config.yaml
router_score: "sigmoid"
beta1: 0.95
beta2: 0.95
dataset: "wikipedia_en"
Below are experts of layer 5 (counted from 0) of a mixture-of-experts language model. Rows are named router (the router's row for the expert), gate (a neuron's input weights, with its number), up (a neuron's input weights, with its number) and show model dimensions 0-31. Each number is 128 + 24 x the weight over its row's rms, rounded and kept within 0 to 255.
After each expert's rows: a language model's description of what the expert responds to; "gets" lists some tokens that make up at least twice as much of what it gets as of all text. This comes from a sample of Wikipedia text that the model never trained on. Tokens count by the router's weight.

# expert 27
router [165 143 151 170 122 155 136 171 168  90 113 160  98 137 112 128 123 128 173 130  97 134  82 133 105 110 138 127 121 157 139  99]
gate0 [118 123 180 115 145 136 174 130 116 130 143 131 127 120  99  84 131 143 133 126 127 115 160 110 161 151 153 126 155  87 109 113]
up0 [160  96 118 145  93 122 124 129 108 108 143 130 120 144 180 105 109 104 141 105 140 117 116 161 136 150 122 129 128 124 144 141]
gate1 [ 75 154 138 107 145 177 145 116  71 144 110 118 114  83 138 123 131 112 131 129 148 123 151  83 138 135 118  99 136 102 107 124]
up1 [128  78 123 140  85 136 142 167 150 102  95 120 160 134 163 130 124 100 104 140 123 120 145 138 140 122 143 140 143 145 176 144]
gate2 [126 155  88 128 146 160 141 123 105 152 116 133 100 137 150 159 142 125  81 117 152 151  83 144 162 147 143 119 141 143 142 115]
up2 [161 158  98 115 133 130 156 129 114 147 120 152 157 105 149 159 116 112 138 123 114 125 117 162 116 119 122 116 113 156 126  72]
gate3 [114 150  95 128 130 148 144 130 146 153 120  71  54 130 147 151 138 106  95  95 139 137 126 122 159 123 116  97 127 137 109 128]
up3 [155 112 134 100 152 143 119 107 131 129  82 157 121 102 103 113 136 155 133 114 137 116 106 142 121 102 119 110 136 143 141 102]
gate4 [102  70 146 125 136 174 126 111 107 128  99 133 118 143 145 138 111 116 105 140 123  88 161 139 130 134 125 110 109 136 117 135]
up4 [160 131  78 131 121  99 112 128 156 124 126 155  83 155 156  90 144 112 170 123 143 141 119 114 139 155  99 119 132 150 132 153]
Linking prepositions, mostly "of", also in, for and to, right after abstract nouns, as in "proponent of", "improvement of", "subject of".
gets: " of", " in", "ing", " for", " to", "ed"

# expert 12
router [114  86 159  95 110 122 114 106 182  65 139 117 136 157  91 113 133 123 124 142 136 127 163 107 127 193 166 137 133 107 142 117]
gate0 [116 124 140 155  88 155  89 158 158 104 111 104 146 128 154 158  79 109 113 111 132 135 117 110 118 157 128 138 148 123 156 150]
up0 [117 162  76 105 157 123 141 106 102 148 134 124 136 123 109 108 132 133 151 170  99 140 153 130 111 115 125 120 103 138  68 137]
gate1 [ 79 136 121 102 146 126 137 165 118 138 130 130 138 137 165 125 117 104 122 119 137 109 101 107 143 204 126 114 122 157 133 113]
up1 [ 85 131 158 142 102 163 122 163 163  95 117 155 121 133 128 160 108 125 106 108  83 132 114 129 120 125 143 113 115 167 136 120]
gate2 [111 106 150 124 111 147 153 137 144 127 111 106 128 123 129 101 113 147  96 170  76 147  95 136 129 199 142 141  94 135 151 100]
up2 [137 155 144 130 149 131 111 151 115 126 137 124 123  98 118 139 137 125 159 131 158 129 142 132  75  63 103 132 141 126 132 137]
gate3 [154 176 111 154 128 149 141 181 163 108  97 102 124 158 117 152 177 138 120 114 101 135  96 136 131 146 107 144 127 121 138 160]
up3 [136 104 115 142 139 126 164 138 115 136 129  88 145 143 155 115 126 142 117  72 139  97 108 136 106 128 136 117 126 159 105 138]
gate4 [119 124 134 126 109 118 128 105 187 102 101 150 154 148 147  97 120  91 124 108  92 143 131  99 164 145 140 110 110 126 136 115]
up4 [123 158 159 114 114 154 131 145  91  97 142 106 144 156 131  85 143 127 115 141 159 121 130 142 141 131 139 142 164 132 133 111]
Punctuation joining items, such as dashes in match scores (2-1) and asides, table pipes, colons in lists, and contrastive ", not".
gets: " | ", " –", ":", " -", " |  |", " "

# expert 37
router [132 124 140  72 127 145 102 104 125  35  97 111 109 101 128 151 143  96 127 101  89 159  78 128 118 153 123 132 157 103 125 122]
gate0 [101 128 150 118 122 161 145 148 159 112 101 127 131  97 160  93 157 126 166 131 106 165 118 141 178 162  97 169 137 120  93 109]
up0 [142 197 188 120 137 142 140 122 150 117 100 121 146 116 126 156 196 163 149 128  80 154 140 123 141 143 104 117 104 152 117 127]
gate1 [136 166 152  76 146 157  88 146 125 132 130 113 122 185  82 168 125  44 160 112 108 112 156 134 109 115 126 100 157 120 164  95]
up1 [125 136 141 131 169 163 100 112 166 143 151 119 110 153 112 148 122 115 109 142 102 153  93 138  89 152 162  96 146 105 145 100]
gate2 [111 109 127 158 111 107 133 120  95 127 139 106 128 119 163 128 155 117 172 103 131 135 102 115  71 144 135  79 127 173 114 127]
up2 [165 182 136 141  99 122 143 148 121 113 104 170 129 123 143 135 109  99 118 137 142 138 111 113 148 127 135 138  67 116 117 106]
gate3 [162 110  91 110 101 146 113 119 103 121  86 110 138 157 137 123 166 145 133 114 106  92 142  86 104 148 137 112 131  98 160 109]
up3 [ 94 112 116 146  87  60 135 107 112 137 155  83 140 134 145 100 157 151 114 189 115 150 157 154 105 128 161 148 127 132 122 107]
gate4 [133 180 114 143 156 104 162 125 158  92 139 121 149  80  94 132 114 117  88 102 151 172  68 116 154 142 170 107 149 141 135  97]
up4 [ 92 146 130 103 132 134 103 129 115  73 101 120 161  97 114 115 134 100  92  88 156 139 128 155 132 112  91  98 161 126 179 123]
Line breaks, bars and dashes that start table rows, list items or headers after section titles, such as | Year, | Team, | Rank.
gets: "\n", "| ", "\n\n", "|", " |", "; "

# expert 62
router [115 107 139 109 137 120 122 127 141 108 116 128  98 102  95 111 121 150 135 155 131 111 147 114 111 122 128  84 114 101 134 158]
gate0 [173  90 136 154 134 120 140 112 152 145 143 112 132 124 120 135 126  96 146 135 117 108 127  99 155 161 150  85  95  93 139 135]
up0 [148 137  80 150 121 114 102  93 117  94 143 158 138 168  94 123 143 152 140 106 174  95 132 112 109  97 167 123 129 114 139 143]
gate1 [118 149 123 139 149  96 111 127 155 129 118  70 162 167 136 191 134 108 125 149 109  89 125  97  98 140  75 127 124 140 124 121]
up1 [140 103 108 159 131 168 113 154 154 138  98  95 115 146 102 101 167 120 138 134 126 114 146 135 122 136 179 106 106 130 144 103]
gate2 [170 127  93 128 127 128 145 100 137  99 146 138 167 112  84 117 144  93  81 146 122 129 117 160 185 150 142 146  92 129 168 119]
up2 [119 147 118 135 124  80 112  94 143  99 153 146 130 129 118 140  94 146 134 152 144 111 129 132 114 154 108 142 124 106 155 118]
gate3 [141  94 104 155 144  89 108 167 149 144  90  86 169 124 140 143 151 173 132 153 113 131 114  98 134 121 132 137 124 131 109 125]
up3 [168 133 152  82  93 120 152 132 133 155 140 109 125 175 129 152 135 123 131 170 126 174 139 145 156 139 121 113  90 123 141 132]
gate4 [177 132 131 149 121  83  99  85 120 110 116 117 119 145 153 141 150 119 147 181  99 104 114 148 134 150  93 156 152 100 111 107]
up4 [129  97 116 135 141 152 117 117 123 146 107 134 116 128 126  80 123 118 130 130 125 112 135 118 124 116 152 100 114 105 161 115]
Leading digit 1 or 2 of four-digit years after "in", a comma or parenthesis, such as 1-878, 2-011, plus route numbers.
gets: "1", "2", "0", "ist", " in ", " | ."

# expert 24
router [111 128 140  59 133 128 116 117 127  59 138  70 115 124 100 117 138 128 133 145 150 123 131 136 114 131 130 122 128 115 151 111]
gate0 [154 191 118 132 104 140 140 181 157 175 101 123  86 133 117 130 115  80 151 132 121 110 102 181 120 130 109 132 107 138 140 164]
up0 [ 67 128 144 133 118 137 116 163 114 115 111  95 121 125 141 142 138  93 109  76 106 127 104 145 144 125  91  90 139 128 122 119]
gate1 [184 118 107 156 114 111 141 137 125 113  89  98 150 123 119 124 123 117  83  93 151 105 105 146 160 134 108 118 138  89 115 101]
up1 [128 119 138 120 102 147 124 133  91 113 106 127 137 153 129 113 157 108 142 110 155 108 116 150 160 121 156 162 205 137 166 109]
gate2 [160 169  99 144  81 134  97 149 120 131  74 145 147 104 165  79 128  97 125 154  68 125  72 118 121 155 113  97  94 115 129 129]
up2 [119 156  97 124 104 198 121 133 168 143 104 107  99 124 131 128 146  94 133 183 165 144 126 149  94 166 141 135 136  98 134 134]
gate3 [110 139 148 139 188 126 136 174 162 109 106 124 101 144 134 215 145 133  75 152 119  97  99 148 159 147 111 144 131 156 164 117]
up3 [163 102 134 111 149 147 141 156 123 102 155 125 149 137 147  76 125  98 111 100 156 102 133  99 127 113 120 124 118 120 135 165]
gate4 [155 113 107 129 122  77 126 170 112  96  82 144 116 109 115 136 145 166 117 140 182 122 118 113 122 150 110 105 114 170 114 109]
up4 [139 139 122 120 130 102 124 108 140 104 104 133 165 150 142 120 128 147 176 152 151 138 157 178 140 145  96 141 152 132 105 124]
Closing parentheses, quotes, semicolons, line breaks and table pipes ending an entry or cell in lists and tables, such as (rivalry);, 1966, polar bear).
gets: " |", ")", "\n", " |  |", "\"", ") |"

# expert 25
router [123 108 121 118 128 181 122 106 161 122 113 133 178 158 111 129 126 132 155 115 145 120 131 150 102 188 124 117 115 117 150 128]
gate0 [101 151 138 127 179 119 172 135 145 146 105 102 148  91 115 138 125 145 100  89 138 133 111 112 118 131 136 178 136 113 105  94]
up0 [128 125 160 134  73 123  89 140 108 126 126 136 128 139 142 119 110 111 146 182 108 154 148 141 143 112 110  99 115 137 144 165]
gate1 [138 132 123 138 112  95 117 106 150  93 135 129 150 169 145 132 138 131 141 151 126 155 151 152 141 139 122  95 136 129 155 122]
up1 [153 148 115 146 121 108 136 112 130 172 135 126 126  94 119 127 124 134 100 114 104  92  92 126 136  94 141 141 141 167 117 131]
gate2 [101 137 157 109 138 123 169 127 114 145 146 103 103 152 122 207  98 118 136 138 133 148 140 141  82 137  69  86 144 130 139 158]
up2 [139 133 140 157 138 154 180 126 174 104 116 109 136 108 109 106 142 139 135 111 133  63 117 107 172 108 169 148 132  96 124 143]
gate3 [150 126 171 156 149 120 134 122  95 137 102 106 130 124 131 148 176 113 150 121  72 135 110 107 111 130  71 144 148 122 145 138]
up3 [ 90 157 119  78 139 140 120 155 132 156 143 106 123 147 135 132 184 153 101 177 131 171 100 179 160 108 132 123  78 104 152 129]
gate4 [174 130 141 172 117 134 143 137 149 170  88 129 130 149 118 158  93 116 144 150 128 122 104 113 152 152 119 125 155 119 109  79]
up4 [ 92 158 112 138 142 126 139 146 171 175 121 146 126 149 120 152 131 114 147 139 102 130 101 107 141 116 119 117 128 131 150 140]
Table bars, semicolons, en dashes and spaces sitting between numbers in tables, date ranges and scores, such as | , ; , 1936–2008.
gets: " | ", " ", "–", "; ", ", ", " ("

# expert 61
router [138 122 135 128 117 150 125 142 147  89  87  78 134 143 142  95 108 162 164 131  99 116 108 113  98 135 154 130 118  86 136 158]
gate0 [138 127 150 126  90 164 105 139  96 123  36 110 134 133 164 132 117  99 127 144 121 158 107 128 130 128 122 143 152 126 146 103]
up0 [ 86 155 111 105 103 116 110 131 156 134 142 156 113 159 137 126 119 145 156 136 106 208  93 131 127 129 115 127 147 110 128 112]
gate1 [145  98 115 166 151 200 144 150  99  99 109 141 150 120 143 114 113 134 101 168 153 161 140 131 114 113 119 143 148 104  99 123]
up1 [ 95 132 145 108 114 142 179 144 131 126 139  95 149 160 159 170 142 101 165 158  98  99  97 115 126 122 173  93 103 123 129 162]
gate2 [154 136 147 124 135 144 171  83 136 127 130 145  96 141 105 150 121 109 173 180  86 147 120 129 123 129 120 103  84 125 132 160]
up2 [122 116 159 111 126 148 161 153 100 139 126  94 146 104 180 108  94 129 116 106 136  88 143 110 150 115 130 112 159  88 115  84]
gate3 [113 128 140 123 137 145 146 125 160 101 118  73 124 116 141 131 127 121 139 129  85 144  95 133 133 106 137 136 114 206 163 178]
up3 [116  78 147 123 105 124 147 118 142  87 146  96 147 145 125  80 130 117 153 156 171 124 128 114 106 149 178 158 154 109 141 155]
gate4 [150  95 135 125 138  80 134 138 124 130  98 154 108 141 150 115 108 142 147 152 129 194 157 139 124 131 133 113 179 127 107 121]
up4 [139 102 137 143 168 158 155 104 151 122 130 137 155 150  91 139 113 173 109  80 128 106 132  99 155 150 123 109 121 100 121 172]
Prepositions after past participles or verbs, especially agent by and from, with and against, such as owned by, released from, between.
gets: " by", " to", " with", " from", " for", " at"

# expert 18
router [110 142 127 145 125 178 133 196 169 103 108 101 122 144 113  99 117 130 111 141 119 117  97 162 133 114 126 118 107 126 157 121]
gate0 [120 120 145 112 125  99 187 123 124 108 101 132 133 118 166 129 146  82 136 133 159 110 133  68 127 109  97 141 162 125 142 105]
up0 [142 171 159 122 128 127 130 133 145 103 112  41 107 122 117 113 153 137 118  79 112 127 118 127 117 127 125 126 128 104 134 134]
gate1 [140 102 117 117 154 131 109 147 111 121 141 137 142 138 118 115 150 119 150 144 139 109 172  91 131  75 131 107 140 154 173 101]
up1 [126 110 150 116 126 134 147 146  84 158 131 134 130 125 136 135 132 106 120 159 156 149 132 149 140 115 157 104 133 158 161 161]
gate2 [127 144 132 149 145  77 125 140 119 129 132 125 172 146 139 110 146 140 134 115 144 100 109  95 115 112 119  76 125 106 122 151]
up2 [183 119 120 118 130 164 136 121 129  96 161 166  95  97 115 146 119 130 148 159 135 123 164 113  89 107 137  98 105 161 181 116]
gate3 [103 185 143 108 135 128 136 133  95 117 174  86  77 122 153 161 146 144 109 141  94 144  98 149 135 159 135 110 133 134  74 147]
up3 [142 113 148 124 137 118 105 137  99 120 164  98 115 121 122 147 127 143 125  72 129 106 156 163 158 110 148 101 121 132 131 118]
gate4 [174 150 128 140 134 140 143 168 145 145 120 155 111 126 144 119 123 111 128 114 109 132 129 125 171 155 122 158 117 183 152 120]
up4 [152 152 138 127 107 158 123 148 109  98 153 126 164 122 149  77 111 113 161 126 103 134  98 132 164 113 127 122 104 198 143 114]
Vowel-final word-ending pieces of non-English names and words, especially Romance, Greek and Slavic, such as -o, -es, -ia, -is (Ass-is-i, Ruv-o).
gets: "o", "es", "a", "i", "ia", "as"

# expert 43
router [127 125 158 128 106 144 135 139  98  93 134 124  89 119 127 161 149 119 122 121 137 115  94 130 132 147 123 101 114 132 156 136]
gate0 [ 97 159 156 152 142 126 140 155 175 172 128  89 166 169 139 142 144 172 125 154 131 139 121 127 133  63 115 130 127 142 129  80]
up0 [129 108  99 124 120 142 122 158 133 112 118 119 163 141 126  77 124 100  98 109 118 123 160 120 133  68 171 147 108  98 111 118]
gate1 [130 130 119 141  98 154 137 100 147 139 113  91 126  95 116 120 140 111 134 104  95 150 109  89 110 163 183  93 104 108 121 134]
up1 [135 143 141  77 136  99 104  82 149 115 147 161 124  95 131 141  77 119 183 162 111 130  95 127 156 144 156 129 151 124 115 130]
gate2 [125 113 153 165 109 164  93 126 147 124  94 111 117 129  96 106 141 111 133 132 114 125 136 146  88 178 119 139 137 109 125  92]
up2 [143 122 161 153 126 165 139 122 128  90 108 123 110 147  78 169 117 108 139 129 113 132 131 168 108 138 118 121 158 143  98 139]
gate3 [125 124 133 148 137 144 155 139 116 130 171  98 100 147 118 120 128  73 188 128  80 185 127  78 136 149 134 172 124  81  63 121]
up3 [115  78 144 145 171 118  92 106 109 121  89 136 199 109 137 144 146 165  91 112 148  96 128 177 135 112 118 133 134 161 134 156]
gate4 [122 153 151 159 104 132 155 149 106 149 145 105  99 144 156 151 134  97 138 159 130 124 164 134 140 138 136 129 138 114 142 123]
up4 [136 112 137 133 122 137 142 133 149 128 116 125 170 130  48 159 149 143 143 115 111 108 142 107 118 136 178  95 101 126 130 123]
Nouns for groups of people and personal pronouns, plus regnal I after monarch names, such as people, players, they, we, Charles I.
gets: " I", "s", "ers", " to", " people", "es"

# expert 58
router [111 112 153 131 120 158 148 109 139 109  94  93 115 157 117 137 121 118 130 121 104 167 123 125 109 147 148 174 155  98 170 134]
gate0 [170 120 148 117 155  75 121 138 138 141 119 146 151 173 116 159 142 116  96 108 132 107 111 146 165 148 135  72 127 169 105 118]
up0 [202  88 102  91 139 126 166 123 134 148 130 152 116 138 125 141 125 139 133 130 143 147 121 131 181 124  96 102 106 150 137 138]
gate1 [108 130 165 106 139 145 167 174 148 130  70 104  96 170 119 127 137 108 111 123 112 127 115  94 105 140 154 114 140 124 132 169]
up1 [132 157 126 162  95 115  84 122 126  95 138  97 162  84 137 114 134 136 114 179 166 132 145 172 122 130 141 137 160 148 144 124]
gate2 [112 122 139 148  92 142 152 107 188 115 178 120 117 145 114 105 164 106 140 125 137 128 123 107 119 153 157 147 106 127 188 118]
up2 [107 129 147 121 143 136 100 126  89 174  97 128  90 112 156 110 136 144 111 137 117 124 113 114 147  97 147 104 119 125 143 139]
gate3 [143 100  88 116 134 137 145 160 148  88 137  94 130 120 150 128 117 126 108  80 141  76 140 137 141 128 143 120 117 129 113  76]
up3 [153 106 135  94 108 140  80 142 101 133 131 135 103  78  72 106 146 152 161 135 117 134 115 146 114  93 101 132 134  88  80 108]
gate4 [163 172 149 123 142 140 109 160 143 109  76 113 126 128  85 123 145 142 115 128 135 108  96 142 124 160 156 113 121  84  93 159]
up4 [ 84 134 141  91 106 104 177 163 134 128 137 124 125 127 132 159  94 151 102 151 128 132 143 100 144 128 111 165 130  79 149 145]
Prepositions opening time or place phrases, especially In, On, At, By, During before years or dates, as in in 1953, On January 29.
gets: " in ", " in", " In", " In ", "In ", " at"

# expert 55
router [153 127 145  62 132 158 148 125 139  62  87  93  96 117 142 122 121 126 171 143  96 127 103 141 146 186 149 151  92 125 138 140]
gate0 [129  98 133 126 160 117 138 141 128 138 148 101  87 127 118 149 154 148  64 116 119 131  87 163 159 149 139 178 111 100 161  62]
up0 [125 148 140 104 105 129 140 169 106 142 109 130  93 150 128 148 154 122 126 144 134 133 120 117 103 112  74 146 100 130 148 132]
gate1 [116 127 153 132 164 170 100 118 111 113 154 123 119 125  85 105 123 151  59  85  87 134  87 174 135 173 134  98 153 165 157 121]
up1 [150 125 130  97 138 109 153 163 144 146 139 121 183 122 117 104 150 110 135 146 118 134 160 157 137 117 149 166 187 105 149 104]
gate2 [142 151 107 133 100 157 109 129 143 135 112 150 131  90  88 128 144 120 160 134 135 108 109 149 154 134  88 127  70  88  96 148]
up2 [115 172 140 135 106 131 195 174 132 149  96 125 105  89 138 121 151 103 143  96 150 117 146 104 145 129  92 110  90 106 110 126]
gate3 [158 140 127 121  83 128 102 136  99 177 141 115 146 131 136 135 160  89  96 169 131  93 120 124  97 127 134 103  96 165 135 161]
up3 [150 143  98 118 126 157 125 136 147 101 148 148 139 127 161  83  78 192 141 163 127 203 148 125 123 136 137 124 104 116 153 146]
gate4 [115 122 123  92  96 166 148 161  98 144 122 111 105 173 116 102 108 110 149 116 154 152 129 151 151  75  76 156 135 136 146 125]
up4 [131 132 155 138 157 107 107 114 107 100 132 106 144 140 154 125 141 174 118 120 120  95  89 119 133 147 170 106 148 127  90 158]
The pieces ro and ra inside words like Hornibrook and wardrobe, and section-heading markers === and == closing headings.
gets: "ro", ".", "===", "ra", " ===", "=="

# expert 4
router [118 136 105 153  88 147 130 118 174 111  93 106  77 112 116 106 119 111 164 120 139 144 104 126 134 172 164 160 121  95 148 121]
gate0 [147 138 148 118 126 135 123 180 136 127 116 137 113 114 151 127 123 131 113 131 140 116  93 120 141 140 175  96 122 105  86 151]
up0 [149 140 109 138 123 121 145 103 139  83 126 119 190 150  90 144 149 145 145 151 120 120 161 153 123 105  96 159 108 138 152 115]
gate1 [110 129 100 116 165 126 148 114 151 136 121 100 119 106 162  88 143  89 152 104 115 157 189  86 144 148  82 133 134  76 138  78]
up1 [ 82 114 120 122 149 109 154 159 144 171 122 114  68 109 113 107 140 110 112  98  76 154 138 129 130 155  82 160 123 124 129  97]
gate2 [ 88  85 114 133 142 116  85 115 131 118 103 120 141 144 143 105 129 125 139 168 105 113 140  94 114 149 133 172 158 112 129  93]
up2 [118 166 177 110 139 127 138 145 107 135 139  87 144 132 148 119 161 168 167  91 146 132 131 129 108 130  92 124 132 173 182 142]
gate3 [168 139 170 117  98 109 151 117 125 158  67 152 117 136 122 180 126 161 141 126 104 123 175 141 113 148 127 156 156  93 144 132]
up3 [ 93 125 115 122 126 189  76 161 120 144 142 120 152 127 139  84 156 123 113 136 132 150 123 154 178 164 126 133 147 120 111 114]
gate4 [122 146 143 113 157  93 149 140 118 105 116 118  89 112 177 150 179 142 139 146 183 135 133 132 119  50 147 129 123 196 113 137]
up4 [131 118 138  91 133 123 165 118 129 170 132 145 130 114  98 155 134 162  60 122 116 112  93 126 154 146 120 135  98  91 130 117]
Decimal points, thousands commas, dashes and pipes inside numeric table cells, as in vote counts, attendances and percentages like 20.7, 30,599.
gets: ".", ",", " | ", "-", "|", " |"

# expert 9
router [132 111 157 112 148 106 147  95 172 100 118 140 101 151 104 113 148 134 126 139 133 114  97 123 158 148 148 105 132 139 167 145]
gate0 [127 126 124  88 145 161 155 114 139 135 102 143 171 109 157 131  98  99  79 110 128  95 130 146 149 121 145 109 110 110 139 117]
up0 [148 148 167 135 111 162 118 153 175 137 112 124 146 114 126 110 166 131 161 140 133 163 121 174 175  97 116 167 177 105  79 144]
gate1 [ 92 123 110 111 161 148 126  94 149  87 103 131 196 124 102 109 124 163 140 143 117  96 137  79 144 129 110 177  96 148 115 142]
up1 [123 116 118  79 153 102 111 149  95 152 117 162  98 161 159 173  77 107 106 141 119 173 117 120 111 133 113 117 100  96 140 107]
gate2 [106 112 172 139 155  95 161 123 127 128 145 127 188 117  94 127 155 140 100  96 148  96 142 178 140 124 161 135 116 143 117 174]
up2 [147 132 138 121 121 160 125 147 154 103 129 132 118 131 164 116 153 151 151 137 150 168 132 145 110 117 161 169 142 163 149 137]
gate3 [103 137 105 126 115 136 119 159 126 132 132  97 129 108 103 143 134 139 115 136 129 142 116 106 132 130 122 168 105  91 109 117]
up3 [ 85 128 181 108 123 121 129  89 107 130 129 112 156 141 164 134 172 133  86  79 129 116 111 159 123 106 108 180 132 118 107  96]
gate4 [128 131 137 137 142 117 130  96 122 109 121 147 127 181 151 130 134 118 132 137 118 136 117 146 111 166 125 150 123 158 106 146]
up4 [160 116 142 138 128 128 128 136 119 116 157 119 112 179 128  96  96 106 114 118 107 138 152 115 101 167 162 165 135 104 108 186]
Quantifiers, number words and time adverbs inside narrative sentences, such as more, three, several, later, often, "for a short time".
gets: ", ", " two", "ly", " also", " more", " three"

# expert 63
router [131 131 155 127 136 153 152  94 134 103  97 121  78 120 125 155 132 134 141 175 133 147  84 127 125 148 139 121  81  81 137 144]
gate0 [117 152 147 117 139 127 126 122 139 127 131 119  88 137  96 163 110 116 120 144 131 134  90 114 124 109 106 166 132 173 199 143]
up0 [111 100 121 112 144 119 170  74  95 128 165 170 145 164 115 140 104 127 119 122 135  85 137 153  98 141 146 137 120 102 119 148]
gate1 [136 113 139 142  97 122 159 141 106 162  85 110  93  72 111 139  82  91 117 134 107 109 122 154 133 140 103 170 144 154 145 144]
up1 [158 100 120 142 179 133 168 116 138 145 132 124 133  78 121 160 138 149 136 109 162 101 138 146 140 120 108  91 136 133  89 118]
gate2 [130 169 138 157 113 151 106 110 138 145 106 133 113 119 126 118 125 171 113 140 142 127 126 146  89 151 145 139 106 129 134 112]
up2 [151 141 111 164 124 146 129 137 162 144  77 109 122 118 125 113 130 147 146 119 166 143 155 115 166 139 161 109 105 135 101 148]
gate3 [142 140  95 107 156 135  89 143 131 133  92 123 129 149 114 128 147 149 113 147 132 152 114 122  78 121 109 126 155 122 165 125]
up3 [125 148 114 131 115 146  69 135  96 135 122 153 123 138  82 118 153 139 107 107 134 128 160  91 195 132 118 105 187 122 126 124]
gate4 [ 82  71 115 123 174 139 112  86 108 119 205  83 149 174 135 153 122 127  97  98 122 125 105 117  93 110 127 133 151  90 122 142]
up4 [107 138 100 114 109  95 122 117  97 155 127 107 151 115 139 107 106 166 111 101  99  88 137 123 129 119 145 117 127 138  81 108]
Short consonant pieces inside or after hyphens in compound words, such as foot-st-eps, post-c-ard, blue-c-ollar, plus dashes and spaces.
gets: "-", " ", "c", "–", " W", " C"

# expert 49
router [160 137 110 137 127 138 109 166 154  80 152  86  94 138  95 143 107 167 141 113 133 104  88  97 127 165 147 134 106 104 140 129]
gate0 [112 144 133 112 150 152 180 142 131 115 152  91 138 115 115 102 131 148 183 147 150 143 122 177 121 119  77 110 139 106 154  82]
up0 [134  99 144 138  94  90 143 102 119  92  96 115 123  67 131 125 134 105 138 145 148 132 137 104 104 128 100 132 125 118 101 205]
gate1 [120 116 111 139 126 155 102 136 177 144 130 150 162 157 100 112 123 147  87 128 140 130 169 102 149 123 170 110 111 154 124 135]
up1 [156 154 161 140 137  99 138  94  99  94 127  97 112  85 145 135 132  77 182 140 138 168 130 127 144 126 122 155 130 133 133  91]
gate2 [154 135 126 119 132 127 126 164 145 131 156 116 152 115 135 155 138 120 156 109 118 152 157 124 139 134 129 164 113 105 124 141]
up2 [111 159 111 133 144 110  99 148  95 147 131 171 111 180 100 109 127 128  89 134 124 102 116  86 165 148 180 105 116 143 156  70]
gate3 [113 131 120  53  96 108  94 128 125 139 107 138 147 148  94 117 141  94 113 117 115 152 142  77 179  87 122 153 164 106 146 136]
up3 [120 135 153 156 142 109  89 121  88 128 116 127 154 115  97 108  79 136  77 137 170 135 138 121 132 122 141  73 134 154 138 136]
gate4 [117 164 141 132 109 139 159 141 128 170 127 109 129 120 107 106  92 107 107 141 114 155 137 136 144 121 105 136 129 129 149 103]
up4 [139 131  94 143  97 163 105 110  94 141 134 101 129 143 127 149 166 199 122 102 153 122  96 169 137  93 113 123 109 137 159  87]
Short vowel or syllable pieces inside Arabic, Turkish and other foreign names, such as Ha, Ba, Ma, u in Muhammad, ibn.
gets: "a", "i", "u", " H", " Z", "o"

# expert 42
router [110 139 145 118 135 102 129 130 144  87  92 115 119 101 120 132 120 132 153 147 121 106 108 106 140 150 119  85  89  76 129 137]
gate0 [109 111 128 135 123 112 116 119 138 135 147 115 136 112 132 124 156 120 122 180  70 112  77 138 100  85 139 125 132 133 153 119]
up0 [130 118 117 101 134 134 116  66 111 153 185 144 115 162  86 142 112 122 106 149 109 155 158 165 150 135 157 167 141  97 110 109]
gate1 [ 90 147 162 118 140  72 123 126 141  97 161 101 145 137 149 127 104 164 162 129 129 120 143 110  86 113 109 119 109 121 135 128]
up1 [156 136 120 117 174 134 131 125 101 135 106 108 117 126 158 192  88 118 115  95 112 116  95 137 106 127  77  89 115 120 161 101]
gate2 [138  91 173 110  53 143 124 115 139 149 121 109 117 128  99 123 119 101 130  84 159 119 115 168 123 128 122 171 140 134  95 141]
up2 [142 153 163 133 116 110 149 136 132 127 159 151 103 138 125 152 165 137 157 148  57 139 115 115 137 148 136 144 141 118  80 146]
gate3 [ 80 103 130 148 106 122 156 118 115 106  93 128 107 143 134  91 115  91 134 103 119 154 160  97 120 109 184 133 145 131 152 124]
up3 [111 101 114 101  73 155 135 125 126 133 155 177 122 133 114 137 113 117  97 115  98 151 122 169 104 105 108 112 141 167 170 121]
gate4 [139  69 129 116 138 160 123 147 138 167 101  72 144 122 116 120 143 116 105 118 111 108 143  94 119 143 103  92 110  79 134 156]
up4 [104 126  87  90 119 129 125 130 122 141 107 105 154 139 126 122  89 115  98  89 131 127 144 138 121 121 112 125 113  73 122 115]
The first capital letter of an unusual, often non-English surname or place in lists and tables, such as R(akhmonov), T(ashiro), N(adu).
gets: " P", " S", " K", " R", " N", " M"